Experts of a small language model.
Size: 10 layers, width 192, vocabulary 24092, 50.2M parameters.
Below are experts of layer 6 (counted from 0) of a mixture-of-experts language model. Rows are named router (the router's row for the expert), gate (a neuron's input weights, with its number), up (a neuron's input weights, with its number) and show model dimensions 0-191. Each number is 128 + 24 x the weight over its row's rms, rounded and kept within 0 to 255. Numbers have three digits each.
After each expert's rows: "mostly gets" lists some tokens that are sent to it at least half of the time. This comes from a sample of Wikipedia text that the model never trained on.

# expert 9
router:102130136140158075192117109157119106160166128162141096089127100114060116144115137109104114145116114131143127093130120143090132120127120151188152156121139109078143138148150123127107101112113148125135128122080184145137141137107127159127147137162136074110129130139155133130120117163144093115121131137140141125154144170169133111122139115116125117175117139139126113107130123159131130130148150148137123115090134125128109130110133104168093130172118150119106097199114135093103117111130144172126122153128115119150138114093129082141052109151133157134136108124140146131164123101121208157
gate1:120111136122115130129162097093109128145176155106139089120147150111148142130128101083106103131108131108137100156135141128105112128156104109105156128120129129139098192102121157145101149122139133104145116149079134111093161153163138107148139157147102124125082106145129132111137108187131098084131147136122140130141162083095094135115143095153106113114076094129099119125090114204123140132169164135127133104135131147115136158067133116127108122086135125184093111136129145106148122095134121164145117145130123118133111152101111085131115142144198165133126137115134147092167141113131164158
up1:110144122142152121136159119156121101166110129160142156096136126137146113150151127097130065157122099128142098108096088136140166102135145127099124115139138131120126137107104122156122162150159155126149125137112139107107134125129065124073148119110158125122082128126132135173066159159156093152102114105101129148123131145094135107147141132128123144144126081116145093146154119186133205091106170126123102083125129130092155174106119109123105102150122118098110121113109156139134118163119102125118124134165152120142135136127139156103150091096163116127171117145059125128103146098139108156
mostly gets: ")", "|", ").", "=", ";", "\n  "

# expert 0
router:127108125126169128107140117182173139184147157127088133118129086124130105142139086122134137127090127105151108117136143120092127078127130135146132126132181127092166155117142121138118141129124129159105115148100161152102115149111090150119160116132080093114101116140149136107142093133133122118131142119170129172150111132124079153107112101114094096133146128141151129135131166138096114134145117143124137149132094104126137151122106104148137118163149134144108137168138144144146103117128143127139170150151153131146188168109127106141039097139109172129191118139120177155180087137135158130
gate0:133157140190165109130167120141149064124175137112120113147152136151160146122177166128176097155098131126145111180123123127125142118127149114122160160116157126167164165140154123162104159104124140145136061127131164146160114119121147107060124098152124131140105151152107166088157135149127142148082114158127107123091134124134117111143145133135119114117149142114151136138143119121129098121121131135170132117125098119143114139111113083130147168101120147114103129109106124164126143123151085149133123168125133148121144175163185154154120125150142122124098195123092166144134103116137123112
up0:137132108092136117125144112131117136134107166153168149138136154115129119074161163151131192071117113168127100093137145077141091127178099114126094106126148094111106146153107163176138087120117142115161134130127182133135088103111094133141124122163124118134143140147174157125166133116169126135132156136104133120135154108151119150138086164138139130163092086144111148119102148123117133133133157125164149118141112110142156080150149099104129118150146075100134106125110118090105127135090137132144141149098109107135133143082121100145072155166124122129150113174099149150143117127129157144
mostly gets: "{", "Cy", "\\", "X", "$\\", "Pseud"

# expert 2
router:147124142136162071143110107158178106148116084148128122109094072116095099129129152127122112136085128129151124134152123113115171123124141173128071125160131116098144184151146146111106116128109150181145141100075148084134120142093093119103117106150124116091118130112127143111137135139179108120127132153162118157154142150128117149074166134095113099111165116147145117122114142106141148125149136159142143121075088106153131139124105105151132142180128156120120110168154140125115116113157141150142109133115128109150138090104126149132093110123079131135145077077116152154126162108106122161
gate2:123164119141066158156123122132084089110105088106088119116125117113148144125122106177126132107138162129114119123133138110093139122130151092134156138120148141133182140100159128123096118132136139122140128175131120103133118100118160184105112113165121165163095123115137158117125156140102138141127129168168098116099145104172110106118114089114120092125124156109118109142127096111159086119139101126154124137146121113127096136128110140173149103107073121149119112151151133155156183143140149120134143102098102179151169159108131135052118121127144123119117126139153148109121143175108190092
up2:142100160111128152116091116139104110151102129147151149107106133135122124154105122076142143104107062162132133102095122156106119142075121143155116140101160087125100145126113172106184158093132128154085089138118073113103137160164140158101130153105141123094169161117144131108107118139137143125100120126094085103168106129108146183097112140145120127120095123134131119097127118129099113149120139136102097110126095115121111112104138114119152080143117117138083128142159107162124135154122155126107150098122139155051138139111128118144147142125178150153099177135115140107088103114116122136
mostly gets: "000 ", "00 ", "24 ", "years ", "25 ", "three "

# expert 3
router:123080125156119117131135167158168128156130134134123102115131090143104140132113135122119107136108146130146090138117159141145081069131143109138106138165158120119145166134159113132109154149123110139139091104106153120110149176122132139109132128153138061078100140090116143144086118133130150092095132159141118152111132173142110119119089088099102112129149105135107123101148166147095111120119105166130083135039104125117107143104087129147106130163130132125118145173145120151152086122124183110099157167098144092163145104145126153144101107118096159134159123122134140129129123158111110146
gate1:093088124154131084088154171108144099133129151108118119176093145139111084179122126082141138146188158141130092099109096170110102095124108116120118100144086114130132149071149094101148167158121123135117141106123143112137128115158085126120163119102092156144117105107159141132147143157145165123078125126121084118151101108122112104108141149143146148165168125128114112116123115142112098125135112116108099168135119161163112145143128115113119083150120119106137131140112194166138131125139128117142106179130133129122135108079129134136110089160169128135153139132155131101154145102108083118
up1:151110167128140087166150196097132177094143126142107074138175136111084123125136137116154128139112117107123135078109135120122088114110125146101129119151136139104110100169174106178120115158103103129140096089114129104134158112170134127146129161178093125088132155103119150114134105135178107129121171112143134076119157124119127106113101178122146118124159121128120147094159120110105138098110119137126105094154141155115068129140135156152125170111172104143112158118166139136128167117140118117131106134163102096097112133119101143159140176117116143137158122135139149094149131121137135118
mostly gets: "Racing ", "Top ", "Hard ", "medalist", "medal ", "JPN "

# expert 12
router:144096106147143112135124151126173098137143122140141093078111110139119132118108133129123155135072157139153125109154129143090112116118167154141104125148141119130162141127172097098110143157124129115123113126123148127130119160078120173124148134119084126088138133093173136128122093132161136127115092138140147146140106154150140109096127093119116086107138122125138122134127118123148079127148150125105120115081067097117126147115119141175126081201122144178142126138159165139114095078084136095125144158092149126136120122105129132142095122147089172174136124102169162170111133139094165134
gate2:097120100095119070125153119145077124157144072139146127177150115154147111139105157145098118137115165104109132103121130082147135128162186122125154113111118143118151131097126128143120101124137162143100129118041140099164138135116111093105091157134167132089089158104124142138134136137134158129127131147115118075113195128084114152125106107091184098129119113103117099143125106137081142140109134123142086121141146124107135128154125128145117159130130095149136129117127108134157158122138124125101113092109121117142161160170115131103130156163109140163113174135145074138139128142122133114
up2:136124141134168141124159139118103138133119125134100125148114149147135124153113115096146111127143092131096112121109152147124167125147196107111139107153115132124149117104137165144143132112083089101101173128088136104130099164165096152118126102154148179123117148170051104099121139131165096148137158083112094095127201139139138128114103107097121121162149126130135147074145166136097143121146153118141086128138128156156138137129115109104087127116102124140142097122150146154137104168176131144134120141140129131152147127119186083119165154123173132145092153097137110089121137138120137139
mostly gets: "San ", "University ", "north ", "Mount ", "near ", "St "

# expert 6
router:155110132130130083140114137154154130161156120155145085113085090121145135122125120115098113132118124096135109104133143140141090101084136144121141143137144121092161124149169130139068081141114155123137120143087166129130120106113109154094154121145125110099128125111134159119123108125126144129100149134119131132157174126122091141126125108094108088142137096160155109088146138104105116129102118135148092135091093106110105157090089134164099134179109146146129110147101163157121142089102186105145131112148127103159141089134142113148103172116130171133149068152184172125165112128089142144
gate2:112077107080128116143141083105152139169139173148083114156153108116133093154137106117126125188102160123136136103123151142133136109117130126076110173132095070129131093150154123107165153169109136138157126142169136093131127129134147127118109072104143158153148173138089098093131102137153138096153105140126137178143137102143137134143174113139139114110167121139104109116129095110128110140117127130162125114124118118156104132126135139151139101124132117114163151113084124150110117119113159158174143166123113181123108081156110133160121156123118082086139090136121136131141086125119168132
up2:113163126119154167115127134137127090083151145138185143122105136138147118130112163117134143134149149127130100161124142137128136145127130164148151140138165180116121127112148119126098136097077121125133149138127159155140134117133109137122071135105126092115113140148115184143097165078164110135142166160142152118086080158155077142118076150123108134110112133145132120149132118132126124135196129085145127144133146131115192116185148102124104139095103093140111141120109127125092120183110124099130121091153140142141140145109139161085138116141125118140107173065122145120119171119156113141
mostly gets: "such ", "called ", "published ", "used ", "founded ", "produced "

# expert 14
router:149113108145163105127124163110138101137152133165103115114158084131089094139106152137155148133082158145133077082147122121095111121094129104156126116151125128110142157131126088121108114137152146135118103100082189131127118141102113142116155105138143128100158147137163187116097091171145138126096112124145148169179137132164145108159160108101134086116154125145102090108151114151150090132141152164159093115070099094136106157137107128130080110141130120128119129123121171160121131115134134123142138147130136124168168122142149090128104112154104129149134092131137126185160150129096149118
gate1:125116122150130110161096132128110103132125164158134135100145177124122135109152039126120128141093114092102087111121176154127135168142138136138137142147084148156125121156177148146099100104125104114113177154085177114128123118113135100115131125108144143106152131142148133135119113180119161186121147088116139117169115094116137124135151122140103136167130101118098153129136120095126133123115081156154109139095135145116124097164132138103118127149031148140109143142119143118121145147137122128147152131151142130177123110098117134108157124149124094078113155153148089107127105133126174129
up1:107113127148137112102132115167137117133120092143140146195129108120147094117145125099151115119110165111155079160187147114175131149152139110132155134114110107150110113107132117132168096145117081119132104115105143129142123125156115096124099167066160150172127084127150109122120122133141117158159151121102094095148076109098149112160087111136110156157117152135072123133145129150131127104160124154126193161137139136129090079139109111155115192118149110130090165090128135142116143128152115122114125151127093124166123126149153124126136156147132147110141105095176109143110117142115156120
mostly gets: "General ", "Communist ", "President ", "Council ", "Supreme ", "Secretary "

# expert 15
router:133132116136166110106133131144176123148161147180114099138119088136124105134128125119134126126118132121116089125140128098099130097146144147158120124143132104102169196120161123111102143145117128175124110136100176109104100143123109159115135099132098144107123141149139205121116121145145135122096109147167120151161145139129113144092161090115110097144131107153119097116147148158130136146133152196173134125119082086146141166108119098145109101141105141167104117159095145121117134089111137077149141154087106128140144111112167110112105158143129153130189103116139157161148105113128172155
gate0:132178102181124134104129129140172138144112141157101177131116175113149111179108097120131141114103132133159108136150162143151161133143133140109093114093113093153130125121153128110086137098131134127135154137128099130121154144132110140162150114163165114118073104103159126128110133133127135134124137140171114089155126157147129147136126128121138118143155162134141103053118136127114129147116095151098118141108156120094129134138153142086125156162075119094115123097142103161095088103099113111107087117095123163118087170167133126108125110119094052113134110123096143143102146125114081104
up0:118124116088147105123099152107130123164097145156150104133121146170132074138157172133160119113121149127148123125131140139083138120116137154111115124117156136155175170150135109125096156109089124151089123123086124133149143156128157145120162129177103138147136070113136105096113124149124077135128120140160147175122134121131115140133126099146137094112156116136103084111084138106104174059126083145133127168092131117111129148113161112142104108122139110129114104127205153148130146126106166134130097112114152123118167165128126120126146128148106147131094064098094093134154125131125097149
mostly gets: "water ", "system ", "ology ", "information ", "ations ", "ability "

# expert 11
router:167096110154139128139116129156156119129151096138094095073107082142082137144135129104102150156079146083134130127135142143122095114119144171131140176158140129109151126180150134115115100145125140139183098126089158157130112142156114159112118144125139108128124139128148167102103127148127095128129173120145134166164111113126113145133101125120119101138141122158116087078178124146112091164146152158145091117094100084125081133140148163168075122136108190163112100143117124133162118116120134120114134139172165126160106114124135144120099116179128118161146112129103123131124133142117128155
gate1:135090113108103163132146109142118106114095154147137135139145143142107118162121133102152109150092191093131131158135130108153145092149125133146167156115116133146148103150126106099112131136100133132091111105125135135100110155127108132102149084125122094107163140098183142107122159140104167161132129142130101139149126098141105207122137095142091134100153123111138077060156133115153155105144146159128092175138139066133119109146134143143168094147147169136151143131116119117113126111092169139113151143127176138167119094119133110131159108120149108149138123141080117110123088120162164132
up1:133137091124145151093120108151124150105154121145069120113101109167164170154143170131111139152064134135125137121167129091143143108078128161187159105133154137112176094105102139132124186181131124132098118108160131168124126154130132128110088122125127139124133124065123130119101130130113094169171119155146107139140136155111119156138112157093110110140114163105145109127143135126122127166122126125102131134101154127154112124130098167102140134153151168120100138159126134142115102126104145091127137152083133122096157097157145129141148121095172107132166086095123131137124128181145113167
mostly gets: "his ", "His ", "another ", "her ", "a ", "An "

# expert 10
router:151116119123125130109126128118157145115149095158148112083105098089103161125136104110093113169071119097114092134144117082100134117122114161140158123157139141124154168093180129122147145119141137136132090115109199113121130116116126148134157144119125076101131088136139144124128098122134155122103148138138136178160127144117086120107145105110125106125153124197136107131132120156141131162126131147127128144039120101131115177127131110140087079183137132161116145177104141139137096130099174142126128142139132135150106146107124156119104110127088152140163111134131151145115084131119149155
gate2:123173126130116133128139124142159123109167145155163125136103115101105129141140106181117160128154128108101135129154133145155111136131161136134139145105155119093178133096091152163134101116115153176105086130104151112129151110100107138168129100088121205133141162122144140118107119128135151112113122101142133129133105118113091128117160121112117108103154102123124081165146138113099126139151101108127098126138115118097119080129128147173129151175109105117122118117127096159125140172118103127102132148114159194115091077093139131083074126157152131135156170132106113076137118140100081148
up2:134123149123078141140148161133094141144197128120103178080139102120115121139077149165154111152140113125115130149115118160128147093129110088140138138118112136117118101105133109110139125115164154117138143094149122126113135134152104100182092103098142112092124153108186128115138111140122106157131118137126059130101106143116129089116131101172076168128135134074143109129140088088107125113085120174141145117113129147147135096145126153168123130133119117135155146093113125144110073128125080134127141068182105138133147115131091145172151095114139122137151139142120141154138143125145149113
mostly gets: "′", "', ", "ISBN ", "978", "MPC ", "£"

# expert 4
router:133078107162128098158105126126161088121117157163097092107114103127101130107116101111142106144094114110119096107126121131123114116136110122170114154160144094116104166141124084129103124123142143144107094145069167156102150125128118140123145142124111117104110167116119174107136125142124117140088139148154135182116160125121122130110180112118139105128131121183079104114157164168095146123107142128167091139102102092162139150122139121152117126186121134133138097128085120118111132126110126144127129184122130098159158115130068096116085153125126169145139135112149122183136159108097163121
gate0:108093095129118143115114152133132125103133133091125163112092135098156078105132114139147118154156122110156124133164122141142153126096119125184141115115148136133144146142157153087112125103116183104158125132112093095125147091139144127126156102149091119217095108101145167143101118131097149091061088144143135127101148141129107137086136129125133085154158143119128110141099136146132133120159104123103169125127130081138108167136157154141096088162118111137103107094118089107142138114146103121135129138108177115106148120106141122110150110120131131129135124090108097120130104132170103198
up0:096151142150161129124133138110094139163141160152103111120062099121177140153088172136122123142151163099162167117121120118146117167136134126115130164126108143143157129086173131173167146117118140076123104079161125143115144130187135107093085119124110133142179136094127098129133136136120092123141102127097137122083111123150150100124139129146116109121106125132156115137134105149108081171151199162126130147106146112134118151138118160118130122152105109147151132139088102112126129094116104146113122159108145162147138130165118116097139141114104138105080075156150100099131122161148114132
mostly gets: "tion", "ump", "ement", "tack", "Particip", "iti"

# expert 7
router:117116136141146099170126126113151133141132164132130106092062087115120116120114157143110155129065139123132125124159133140140117124136123141161118141140125103122138141129110105115100148165134134135134123132084190107115138121119120131073133093134106110132155154099139193083124131141142119145111136121166131170142151150160100132090132128115096079133115107112132103121150118144118096169094123144144117114036119085147136154139135131154105137196148157146127113170087131150122100104138144145136131158122151142160158121145135145140093136146064132143154110143118125151157102148100158161
gate0:124119146123147162106109113141118108186074143179126154146086060082119119132077146123129092130143104084171102121133134151130117110120129124137127109097125109120130196131093151171135142106105118142090115140159151130101130126126130089161114137149134114114105126132143129146115156127109100124127130130124084128134082125142163122094122134143115117108141134070102129105120099113125159145152145134143077134157139112113122125123094086141114091138149098104094144145134152187122111132143187172119158113163110170107136129128125111117081115126066114132124116102134108129175119146114125136
up0:084130106163101134153172106106138107156097146121102141120108127130162115141119165052148100113119142096144133093142159138133147133130156138133115150140127087112162149086142145149092137135112148188141163148115127147138106083130107160131075120104123112097130138162094135131136087113071105127148151119149090112151125140093152155133126169140114145120151126098145131115116121144109136085156129101197089118140115094167154105129130111137118150093133085141143100128117141144138140116150094094094141129134103151133101116127127149125117099172131135175154138133133070158099139106130160112
mostly gets: "201", "197", "199", "194", "196", "200"

# expert 5
router:138139123158131084134162123125152121122161127159135112090118091143114115160135102114117123114118126122138122121142121137102150153107105126141130142118111134105164173163131127100114144146125133144123126173098145097091118156118108165091150132115125108097120149122171146116114128151121127144099165141196126149129186116142113134112145105111087122144154105145101106112145124177113126147139150171140104109089106117120099159115121097156095108196103140163108122158136145110120109099118140122128131187170128117130120097134135126138108135160113122153149096113158153180155083107079212156
gate1:120117136149132161110096157139132110125103125087116087095137148127152099115142133127111132124141153124139108129156140164150153131104166094174107119119137112139126185137110165134140139114114111154122117162095155100130104146119099109068165128161137167145136114085086137117126139098111107147106168122114140128169109143172122107168106098098122108130135106138135111137136147150122081112158131125133157126132117088167116147128114130129158146114124121127144093108161169171084152128081093123112168120140084124202175113160080149105110130150150126114083092123145129156095152137124151105
up1:146137140137134160166173130103156097132156129174139134174107105125114134106151137176169081077134137147110143164082150134133113147120118106109109130087136131147131105120160115149144093138175138136163110146156140135098139127122107125081126151097097111102127190123145132128116153120122148160128099118146160127115088123127157135110136113163129140107105128091114125100162131119147130161127081159159124108117116104098129142121174140152085123144132117107153145150141095115109128137135096109100141095124111134078098152109133117127077103114101112151126189130114157068176088157116132140
mostly gets: "they ", "but ", "would ", "He ", "she ", "has "

# expert 1
router:164121118142151049172095134150158119150152114174116126085123082161130133139099108116138147137153123103143139120130134143112148108121173159125117156151127149112146143119139101114096098121115127125115126132124184131160139140121119148132144106133117086109132126152165155126115120137139105114112115139172119150138158096132142118108154126111122088138120122192141105109156126145139102145142163130131142120085114091146085165153157114162090121162163144142107092169130146152101149121123179131108169146124099118135103153125101097130058154159110102154124097124168145154130110127097186145
gate1:146118143180138124101122141140098141108105157136111078118115142122130130113122130131132152112126118141112132137118124140111097105154125128151090185147093113130117109132144118179125120127151110151132110113126117133110124104115145130133112172149115116157121099102095079118090133130137154157150143173161153134109135149146106130112110142142108094129123106146093197120131150096148103058132131121109109122129122106123089137147111137123095151075081109177154107147183107171128156113142129164085149105132157120094135137114074110111115105135155094084147146113105169150154153063092150130
up1:137112135127122127101152136083128154133149172123135138124149121134151134146143141189105169103126170147166120127113108145127134131088114122118157123103123103090105166101138158088146097103171160103132110118166158158133115097131119143110079155174138146172150120143128153098101114123150099087121150144105132142166098120092109106088069129138133125100098135119078096137110129107123113144112147131145070117143153130126094150089116153146090121155117136103101171106110116163120114157142167121102129128133132112122120097145125130166096147114108152168095160101081155104135139099157147123
mostly gets: "). ", "\". ", ".\" ", ". ", "== ", "... "

# expert 8
router:137121126143134129160135147136167109129120133145121098108103103096110138149125097109107130149057138068151113141131101119129110098115141154162114154145101112133166184095168093135078160110128126138130105171105158119085157110103133135121151121112129126130143139129150166117101098159130132125143158125119134161154133123171150155080117129094101115138136122119123106117200156117111098138129091141126113115097084124172085130138114147145108127143125164160114136138124118130096119105092161173142137151134139098200125135131138108143079114144078139140133128134129166139170145110096131163
gate0:118108124132117123132106095091144165154123139148125114120103122097130111104083113097130097132107104101162099078123148120099117145138094097147109207112149107138117117107133140089135150146159116130159129105137118090106122116167106132080131100162122153127147099097144164112168132159124097141172130160133133093141141110158108090092136124145145151115175123163134121131155142149148079128130144123122126112157145091105119202133134094123137126149156128108148113152116147101161134156092130106114133122126190146095068118151097137137132129109137142139112069123135077113139130136161127121
up0:125127189154129142137125160092135135102123099116104093177119102094138106106121164124147140100145160111124123098168131127097127159132153110124129162086152080119150141115092133115102115129145082150127114150160102102114160135144138139117138109111105132140151164147139162120128145134105163151132101114173138134120141085141104109130136170122110109171114134147116172116188122135171111138139125133086143130166128124113130133156084089113110132087114194112148156153124146135168160191159123120154134117090099163154131121157111113159125146127134137145095118130139080145174154114153132110
mostly gets: "š", "č", "Har", "ek", "ür", "ö"

# expert 13
router:130095105161137101204104137182138144128152135155133105084094064117144114141105090127098102133093155138146144142157113129112118112096158159158105118171128150105147129120155134113115108113134115118135119107114175169136163139111130115107133123130106139097127176126141146097125120129149148143129152123161138158146149162141060137118112096092104087144144115141156126092141134144090095155130155165142111130057118117125136146112123138138102116161126179127135106196144136133103126109114145167120105147122129129140119128131119138123093110141119194131162132143143177145152125126125153120
gate0:165126125113132136187139148166139116104131099171135186112132185126098124152161130134129138139137114102113121127139146163131153114135083108120148160130108127100112143134173157136132085148121154124108162182111114130134149130108109127142136097114097131126157116088150120054116162145151103116144122106111153138131131149120118133193153096150112145121106120098145096070108119101088127156106107180138123137108159132107105116137100151106102163122101164084158120099166140130089179149126138149126142128153118120116161128122136158149152098125097116125098120099099155107111159099107147131
up0:150155124136127152124154088113142118130132107131071116134086128138128139196119133148151141196073152131124147126123117102131134136129124126081108166123149106159094147116122171140129165167128153086147135138112149162116126113135140127145131154130138121101143180147120119141115119134149127157102133152080106147119144083141117133122128187191124137156120121105107168162173126117116147097087125142092106117182148148134108132096139124107136096117122075115120111109101082140164099134173156142108130112153105095135165111091106134149142132143128151130138099113098141109157157153164135129
mostly gets: "name", "Born", "also", "information", "Coordinates", "History"